config.yaml
d_expert: 64
vocab_size: 10941
norm_eps: 1e-05
train_tokens: 439900000
Below are experts of layer 7 (counted from 0) of a mixture-of-experts language model. Rows are named router (the router's row for the expert), gate (a neuron's input weights, with its number), up (a neuron's input weights, with its number) and show model dimensions 0-191. Each number is 128 + 32 x the weight over its row's rms, rounded and kept within 0 to 255. Numbers have three digits each.
After each expert's rows: a language model's description of what the expert responds to. This comes from a sample of Wikipedia text that the model never trained on.

# expert 6
router:109125117063094162150096114191092134156144176164151105137125107113101146132090119104136117176107108103093109129089121111111109122217112143140141169138147111131125180145142100157154155108160138116156162094153140159168139128134113194114145123186100120154075153119148140082118105094041087129096147182105134179194082090100097110104073095118190097152114129175080145123145140061181147102204119140146093187074158126173083111113137106126132092142164166100146175109105076127129176143100162097124067127197102132086135156189154132136123152165147136165086110115161139183172176136112167161
gate0:130129058146124129127148168077158071135116151170176083127152122133113179141100117213192191177089158156095132116103090100090169129148118140132143095109171146139130161125186125167139094140123100125153168118133147172130188081064150125060188157113141133119141115145118119130138114163129084089126143113143149111171129224128130105139103120138131114153106132124109109089144112123148148126143141057104111142144127139135080131042137145149132140144173158102070204142216150144145143095054130197113142102153117090095111108147057123091139133104163042108124112122144143181073111131159136110
up0:120120097101128122106122147099125111100120080087059107111086142115116139156129106128110160141034119114104119170168116152119104177085134083066182066165136085140136177164119144199097166071181136082151117158176114088104120167144153151065124167163142129101143183146147141099113141119146165098108097131147121102102112106155166193133202075163085159138111078127189085137110103148158137090080059131125116110161116092196114182157119080147083172173107120146137100060185123124136133113152121134163199139167160124153147154153126147152134161091107124081145117124153141093121143086144185122
It responds to: Name-initial consonant pieces. Capital or consonant-cluster pieces opening names and words, especially L, r, pr, gr, str, as in Lukas, shrine, Lourdes.

# expert 25
router:116147112076114166062096060119131039142120150114127117090071120141101173166104119181133063145135092114133090170099140084096084137198086118061106148129098127121097140125164053129121086109096125127139141196132154176136139129135152155110158132149122144138124099116115104108153076126122094121105102202131164156140140113203132114128129090135134113142071108118117102138112172122207115142162098137156070174170119084110121111117116099112132113052135136154139153111124082150146118094109203082132098127160082112113167159128184099155122186156053121139129114147142115124224172134123170160
gate0:143137160114177145105145143121149076121104106160138097185178123126111136140107202192151101106120104125115181098080183142068099146140103144143182134131015115165163130082090096109068105109099157136105163201133150112096090135142146127133143180145146119119101130129095154105193132127118149122152114159107182124131123128104159141102156096189090124158097115138140075103137146110156118105130147078183096110148092108100104128148117116105177119049064093126154196131119145140148117136095129112121113174131116078142199102185196083148185140165121152132105111151096161063153070111102115184
up0:141138182125125172119133147131133129070105054205120161119083109147142114157102101163166102127153092139128129188148083172082050164120105131169095137174136137158110092131155106121130126074132108140137057161089121146093118145109214092178158119206140095092150124146112136151137085091152145132146086205138138097106107151153065115119068156146175137135092175129115166093077172055141155120136099127146103090077091092130067133140124159201145074149164166143128120118137143091157141087132182105120153107165115116135161079172139105107132158122093070090142160085084131131140117148108157145
It responds to: Foreign-name inner pieces. Inner consonant pieces of foreign or compound names and words, especially German and place names, such as Dunfer-m-line, Lever-k-usen, Schles-w-ig.

# expert 1
router:152122162100160121113148126115109076191153151094168114151130145136125070179194091124095097190127139161151134115085098088145091111188146144085127197163093110116075186117131087133111117100153106143175171151214097088173156130142133122083121148138147162150122165167132126092135089155101185125102112114133132170165096118139138074137094116130194126148061125113138085141132103098128159147145084135141044134098107119119179112110189107147120106126133130132094159124165155133200131175102125146114039171103162058152063102192163128132196148122152155133091130128104124143182149100130143139
gate0:149122113170148109149154125155107084153129170110121072139105185153118125130117074099084138068095135096131101133094053079155157113182147135125067123127115131125153172141095122107145142114148140135173120114168162085190165150126081056128109156157138155127079157108076162109160147176137144117133093141155151138120148140158112116113157043178161106156131115103109108114156048032151147122111080122193101115116145073131086088126148128117168114140179139113132135128119166115148121200048134163076127103101157153110069109142163187164152114119138083107102156089113113077189168087107096088
up0:134190113119130125149097143099134139112130098116125134101108154129162179143109133137125135081125088124135167102127047127104225099167100095196150122105097124093088156195106120193095138169088155127124142086101187129079184107105124138060114085115099072102181156147145089148138115122109100104117086130109154123088137105171156158153116128095075064123123116207123118153113178112098070143078104125112142121146088183135086150104172168098073119173171153101147118125148117137092089112118099084127161177128072164105152156136132106159079114155125116076065120131229109141117113167148108118
It responds to: C-initial word pieces. Word-start pieces beginning with c or a similar consonant, often after prefixes or heading marks, as in dec, rec, inc, ==C, -c.

# expert 15
router:159129101073105142105151034147168139145099199131179090141101070143141099135135157117091080118089051080152145118166097104134157128136125128082138133118114109118145208140142110147074152136115118109163122160180102158125140120119109115115167114123190139171147164199124135037126095104064137127148139088103188161141079098131126144121129101139153120076096114136137093108083176101135156115193130147132142194127160074177062083126115170139134076116111132153058144102142107122101158116137158145115072121182101103151093135185167107148105095121123119112091107192153134145132145111174186168
gate2:130102143120103114086173115094080137158138110178094142135123136080124111128158166146163127063099113142145175127130116123196127115070085105103078097093132137125124124074123159142101156083146119200087127127106128159098162092059144149131150151118096189118109116111135124126116044210113199109127096161145131133134161086166106148144179136120120129145137167105127126148105159103181110130168137085167141036105165111131152139072151123147108122135161152210174115140162149097131116134138121155138054139161170164185128100181103131142083078131150113163153155144120183222098153160181176154
up2:131076107117114108097151134127172139121141124119125188132126177117136113155162098147041059129138106100146117101060139137097107114144155113121084152156145191082187161113176162086057165165175188117158086142120111108086091130152099124127147114177069151161122112119099116082206150113091118104193117124103140127096152094182156151132082096133137132148135045098118092134138115179148140099091108186085127109160173166166133094149110091093122083189141135150064146099127139072138073113126155164139109142104111185032169150125136128139166094168101103164106124144111099123114114114100155125
It responds to: Plural noun endings. Plural nouns and their final word pieces, often after numbers or other and before of/and/were: members, people, r-ivers, direct-ors.

# expert 31
router:094147135129109142150143086104073092143127168089147082163111112075199149133118065161103126155094096143172032142145098109116157084155096158121156129101121039104152161140167108158170072112079103125085122193142116166153167100143162178124147176151130136118092138144151129125130116187093104143151175126105160163159137096169195110119102092087162082124138098111077107129121078145168145166132111154145122185145093120116146102110172148141116115109135184128130102097160083090088141116090151196138098164123102105129070135162149181161090118160152146144050172154180154130155148060138154138
gate0:134103118133143117166098145156160141183085176129203108170164080120122083149097152145053159132146115137097084100111173164163105088155132148092125140104157096114138101102094135157127096090084145152123083127137123101127154128121169158119159132069123076115128132163139080139129172122130158116077077142151168104152137051092116111203187102137085084171109129138139136180100104092164178114161095103120136171139101070150138202150131095146087143136101063150151145089111168106137168068074118140130094129092077148141127147123171110095173123107079075105153131152162174183096176155088053116
up0:091189139144172107136125101118134126165153059080142098135096146153078166117129122127150147113155143135203134127123112156141154073141114073149123158124133163088176210118142117105171166130135075107155114107156181131120076133120119140133106081133088163128144155117117146121074170169131106079147124174162085099126139097174187102115128183130158134118117112134095174132138117140092129175103147178185113116110091115117169054191157169142059187077172157078121096112111069134145161117150134144119133150070100166123137206164092171120126095135134124150133159177110143076189193113108193132
It responds to: Capital letters, title words. Capital letters and short title or name pieces in lists of works and foreign titles, such as key names E, D, Op., O, Die, Your.

# expert 40
router:166102149080173108172125086131086106106069162100137070177090105109112137139152119169109117171100109115082129157120105110134097080185140175105091168114132102107107211137088126190130138161140076133130112178115135115090122102155130143149155114152189140131098174133138139160151089156116117177143145127124153095123179114164163065141103112084179141128101186170139102083163096099159175174170149110186086170132084131147167091117099138121185123093138176174085166090130080109135135134074170136141095172167141140091138144173135137118143214135080168168151138182151165159164122146115143194
gate3:175138182124111184153174081141104079055140142099105149171138125172104125104120170173120186132093131133086091160122127054174113166107150119139157145133139172110135102114050123128131105123141156095069159145136099152095062124129149087126086180119160152172136133092083161134135085127176146108156101141099113098174072116172158052144107137118180130133136108135080136112077108136181116119151139142130112132098201119155089166152090161114125107139157135155143067144121174118108085159138141154101123132158170131110059135143142095127138090029137155136082141182128196168129189184113157147
up3:155129134100164134128127136154047129101098080124135159149159077074116068119152114130158110211117181130109112175077145114143110121134141179187153152127145190135111150115171203132099135151075084144155075155186083097149081125125097081164097145156183133118157170065072091110133085183142095083125132087145150156185152124165139143124123106148137110152180120118115134146129131132175136142096128189069135115150104107156126072175078114073165148148178148098139116161093173134108112135128160106099161053132146131105133086128151183160171133126161138101111106148127156172055126137081143090
It responds to: The definite article. The word the or The in nearly every context, mostly after prepositions like of, in, on, before names or superlatives.

# expert 54
router:126107082123111132121150081147191107145150202141151106165069152093159139123097131138106122145116137141156138139071163077142106138192117175168136203148065153082129144125133077139180125110071129089111134148161161106172144136186169101119104123128147191111093217119125109132163121195125144091124095138126135195146141061174118090134120127124132101152055125148110113171125140112173105139170124144118124157135090093089156109115153172140188131120149129149121143116166084118144137154112146144019065118166093097143104150183134194114162111110137098124162105132134164111202117079106142178
gate0:162082131186117114086155111140171113150134154153170075179093187149105141135200142130135153078171138114169075130122206095183113127117122145126119117109131134160122127109120166139176121189099147068113184113158077068091119058144125158117068086118159156129101161161118110104117105164106084155098139120145161109137107126135113105111185166137165060157082130149128086122073159075125102098139105110129119220131165152055178121147095151112126125109157101143081203135181141094106163127094149157138116152130154108159153182123147139127136134086153098134100099145113175062171111107079115166
up0:119129124092150102096159117154075162110111133114102125056082110118139128127131077145118123149118109085094141128143103133086108114093069099144122079185170116142086099126092143117077141136190116195087121165132187126078135065148122082050097191130150098093121092155128112143131105143138137152150117117211097154159098140113136145140061108097116162125136089163114148088146112144061089134130127188135152143101170112093100117089115060137135114137133160198111080104117135125142125149078133178194144147064121092134139095169156157117150136170116195157061133060092138133046144123150113080
It responds to: Mid-word consonants and hyphens. Consonant pieces and hyphens in the middle of compounds and technical words, such as wheel-ch-air, war-f-arin, Sem-if-inals, well-known.

# expert 27
router:125107189120142114108158126154094145168110110133143128119161105185114144180179130124087127145134104100162044124082083113202138115139037183137163138076113074058203175074193084157150100143187072111091084125149153143086143130109140111146123116134197158098140154123159139082175084146071137161116170162123166135121140124125176141120133104084131100141096137081138110159145154095130160147180077136176138146148113148136131115139127098193107094118154156120103173124094117169148117150089161178090069108167156113138064142182126136113122149113149151125088116133094151109155156098182154158
gate2:099109099056100119113136163130143130228114152149095145102129127158135168128118112134110177166146084181076149153149113064120121138140091108132126127077110139164100173120195179087158126149111109140094105134101131119131091116113170141165130136124129085127151119116186199139118137114047162105155173142105113073152147132151106110111121109148136075158180107164091108172116146170075181129097091123175122122202140122130159097149132196196184133123114096148055139085112153110127152108121138132163101113209142141117132169150142146160132158112142107085133122095219165155136161085102144210
up2:100062131128113172118152103156140096126132099132137109076177196089177137143145155197116088088130165119196092087124126155184147116148105186152156140152175126136111089187113154181148127147102139163110163124085100101132113163145114110080155078122141133148126135133130077167113156154113140169165118103208136096156189047156109061104129139111092070171113135134110135132116203140148110110156094085092115111123139092175135113143158128101141136128116156139055130060025131134071042122101180119149108120153089131110129147118121158132091145166164114105161109153135132104126132177113103083
It responds to: Word-initial fragments. Short first letter or syllable of a content word after the, a or table pipes, mostly c/C: c-emetery, C-ounterterrorism, gen-ealogies.

# expert 57
router:091127116130165141120159133121084140115127154122165109079067101131085129156130142118114055190071140152098123099165109118134122117157155218144113143161139072108161161126147112143093124145152122109167150138161128149135130091151142131123108112099137122191105169201119135100068097140068163132117124154126163172183117109223165064080110088105162139151157133191120096154111170177173098119125157173136133132205145129090189097087129123172106147111161133144108116054136086150131157163078138168142101152153122082139081134099108109175106138117131198162132124172202134134191120133126162173
gate1:125160139132071098199110111114114097106147159146188099128103092118137148101149126141128129209114146111163145175169114138185177089138199171122083121112093148129061142114123095090085139160127174160131097153088149104138135163174168160134113145137140124088185102116176168160117099119079156164160117138121130123112118160174213150130146122091135137139134150125076095175226105158162114129126140130064158132100131122087112095097119063123160139102138157124160159099119095120056124180087092162155149140106128093184070120120114120145144152149129089147145171127151159130108159121051162227
up1:111087166097066106146148079117113169150122171131115117148119079155125159161130115081104144088141138114130175114173066129090128117115154136089096066066202117075095129128128181138131147159175101105117167135104151172122150137096104113154091137102147152144145157200073127103123124133133128136089113153173099080156160097170153105133120143117114143150146069136112141166123112167172119131193166157092187133118173039123119125097126090108124245076125086139146150134168155134132150094123109134123059166190158129187141092094139171155097143141096106172102142109128088147155085162060161103
It responds to: Mid-word syllables. Middle syllables of longer or foreign words and names, including diacritic letters, often in taxonomy lists: amb-ig-uous, e-val-uation, š, č.

# expert 10
router:149129125132103174107074087153115149219096140095146109117147125079099184173152097120120159188108092104111089145110162121144061063155152159134188097159099105084138146140155094148181106109157096090116102149117076173191140139156125139150157144143161118187135172140109086088118128108117156123120149162136124174175114079120123152104085087129101109149115168145068138154178179104139178161169111160171137141107081137144101083125162142151131135105126138131090158103132057089092155169090158156093101171164121111188148195183169123122123115188188147192152158134109127118176176135126147168
gate2:140089188075135116143141114162136079190154138105106100134136175150189138143125177134130135095100102168150037149113088201159125116142129129046129085143087084138111071146077118174159091124094088088139155142156131173114154118175121173131094136144162127126122110156138110143120171134200144119146071098155148118119144160079089138125098150094137176164129148108102101103153106147201117131115102110114109171153177097111096109157107088188126153174162032165100150120084109152153066121152116165077142160085089096138168104102109144137162110135138098147128137148120138168138060095204118159
up2:133115128103154150145131134100168082103121129095120106108113140181157127102191161138104137116133128124108123094125157178109143076114116097135143155134169115149143088093133098102149096118143166111078137067140146146113146132154131162069121152145131129115080119123080122168146158131138177217138156089148164089090122117055113082135144149135164173116112101136082095200073121199077095159136121060078157144155160130079161105092149141111167113118114109194194098110117068128053131101095148107078119157168108079110101052130159130198142131129156126111138094180209126135116130129089078196
It responds to: Table cell starts. First token of a cell in pipe-delimited sports, election and results tables, often a capital letter like R, L, S, or a bare pipe.

# expert 63
router:112147118077191162173111099110142112145103142097204057174088173143094093167108112145107106127057131084105106092139111097102106108140109140087162158123106091107105224197116149110156104098099085089086100139183098147102122130151106137140158141151121147127176110139122151084136056130035135131053145138110176138087092104114157092139108117094125141104160151131084093113138115118164131141149166145150116198152114097153135101130194110129098139137137112172099116097192116088143142152135093135076112182116147178166083130116157097099152179093097116117125068133145142119182144080072126176
gate0:163159158142114091162201097157115134109170137126161152172083136097130097158073064163131172066077128132100150163110104115121189163112117095133090181152094139189148182135201093145121069170125098122146165196142114162122134136131105133139159163102157150134161165093131130093096085088156102105126109094172104160165126099159128155109138138132111145207145127082182102141089159118030156094165125150154093120117153119186082115104189099074150120073090158102168141128141120177147173169149088118124171144130115123149140090109139134105080060141179105133131093089162105124128102145131101159
up0:186106131124159105172151168119095159130114117063100068122099137145111124076089093107166148136162116052142124164129108114082114181063145137192167145118104122129166140101139109131107127111104085104158143103103120085116143190099151111125052191082089158171142216136136152098145062124135132149097086121146124044150106120145150120115167110095142131155099177107115142145111141135093111091132120079163096127128094078086173155163158119153059123185131156179114142143116197063131091075057061144105103144107119147145167146143137150150120104111095138132135118115169157099099171089108140176
It responds to: Commas after words. Commas, often fused with the preceding word ending, in lists and place names before and, which or who: Orlando, seats, Amirli.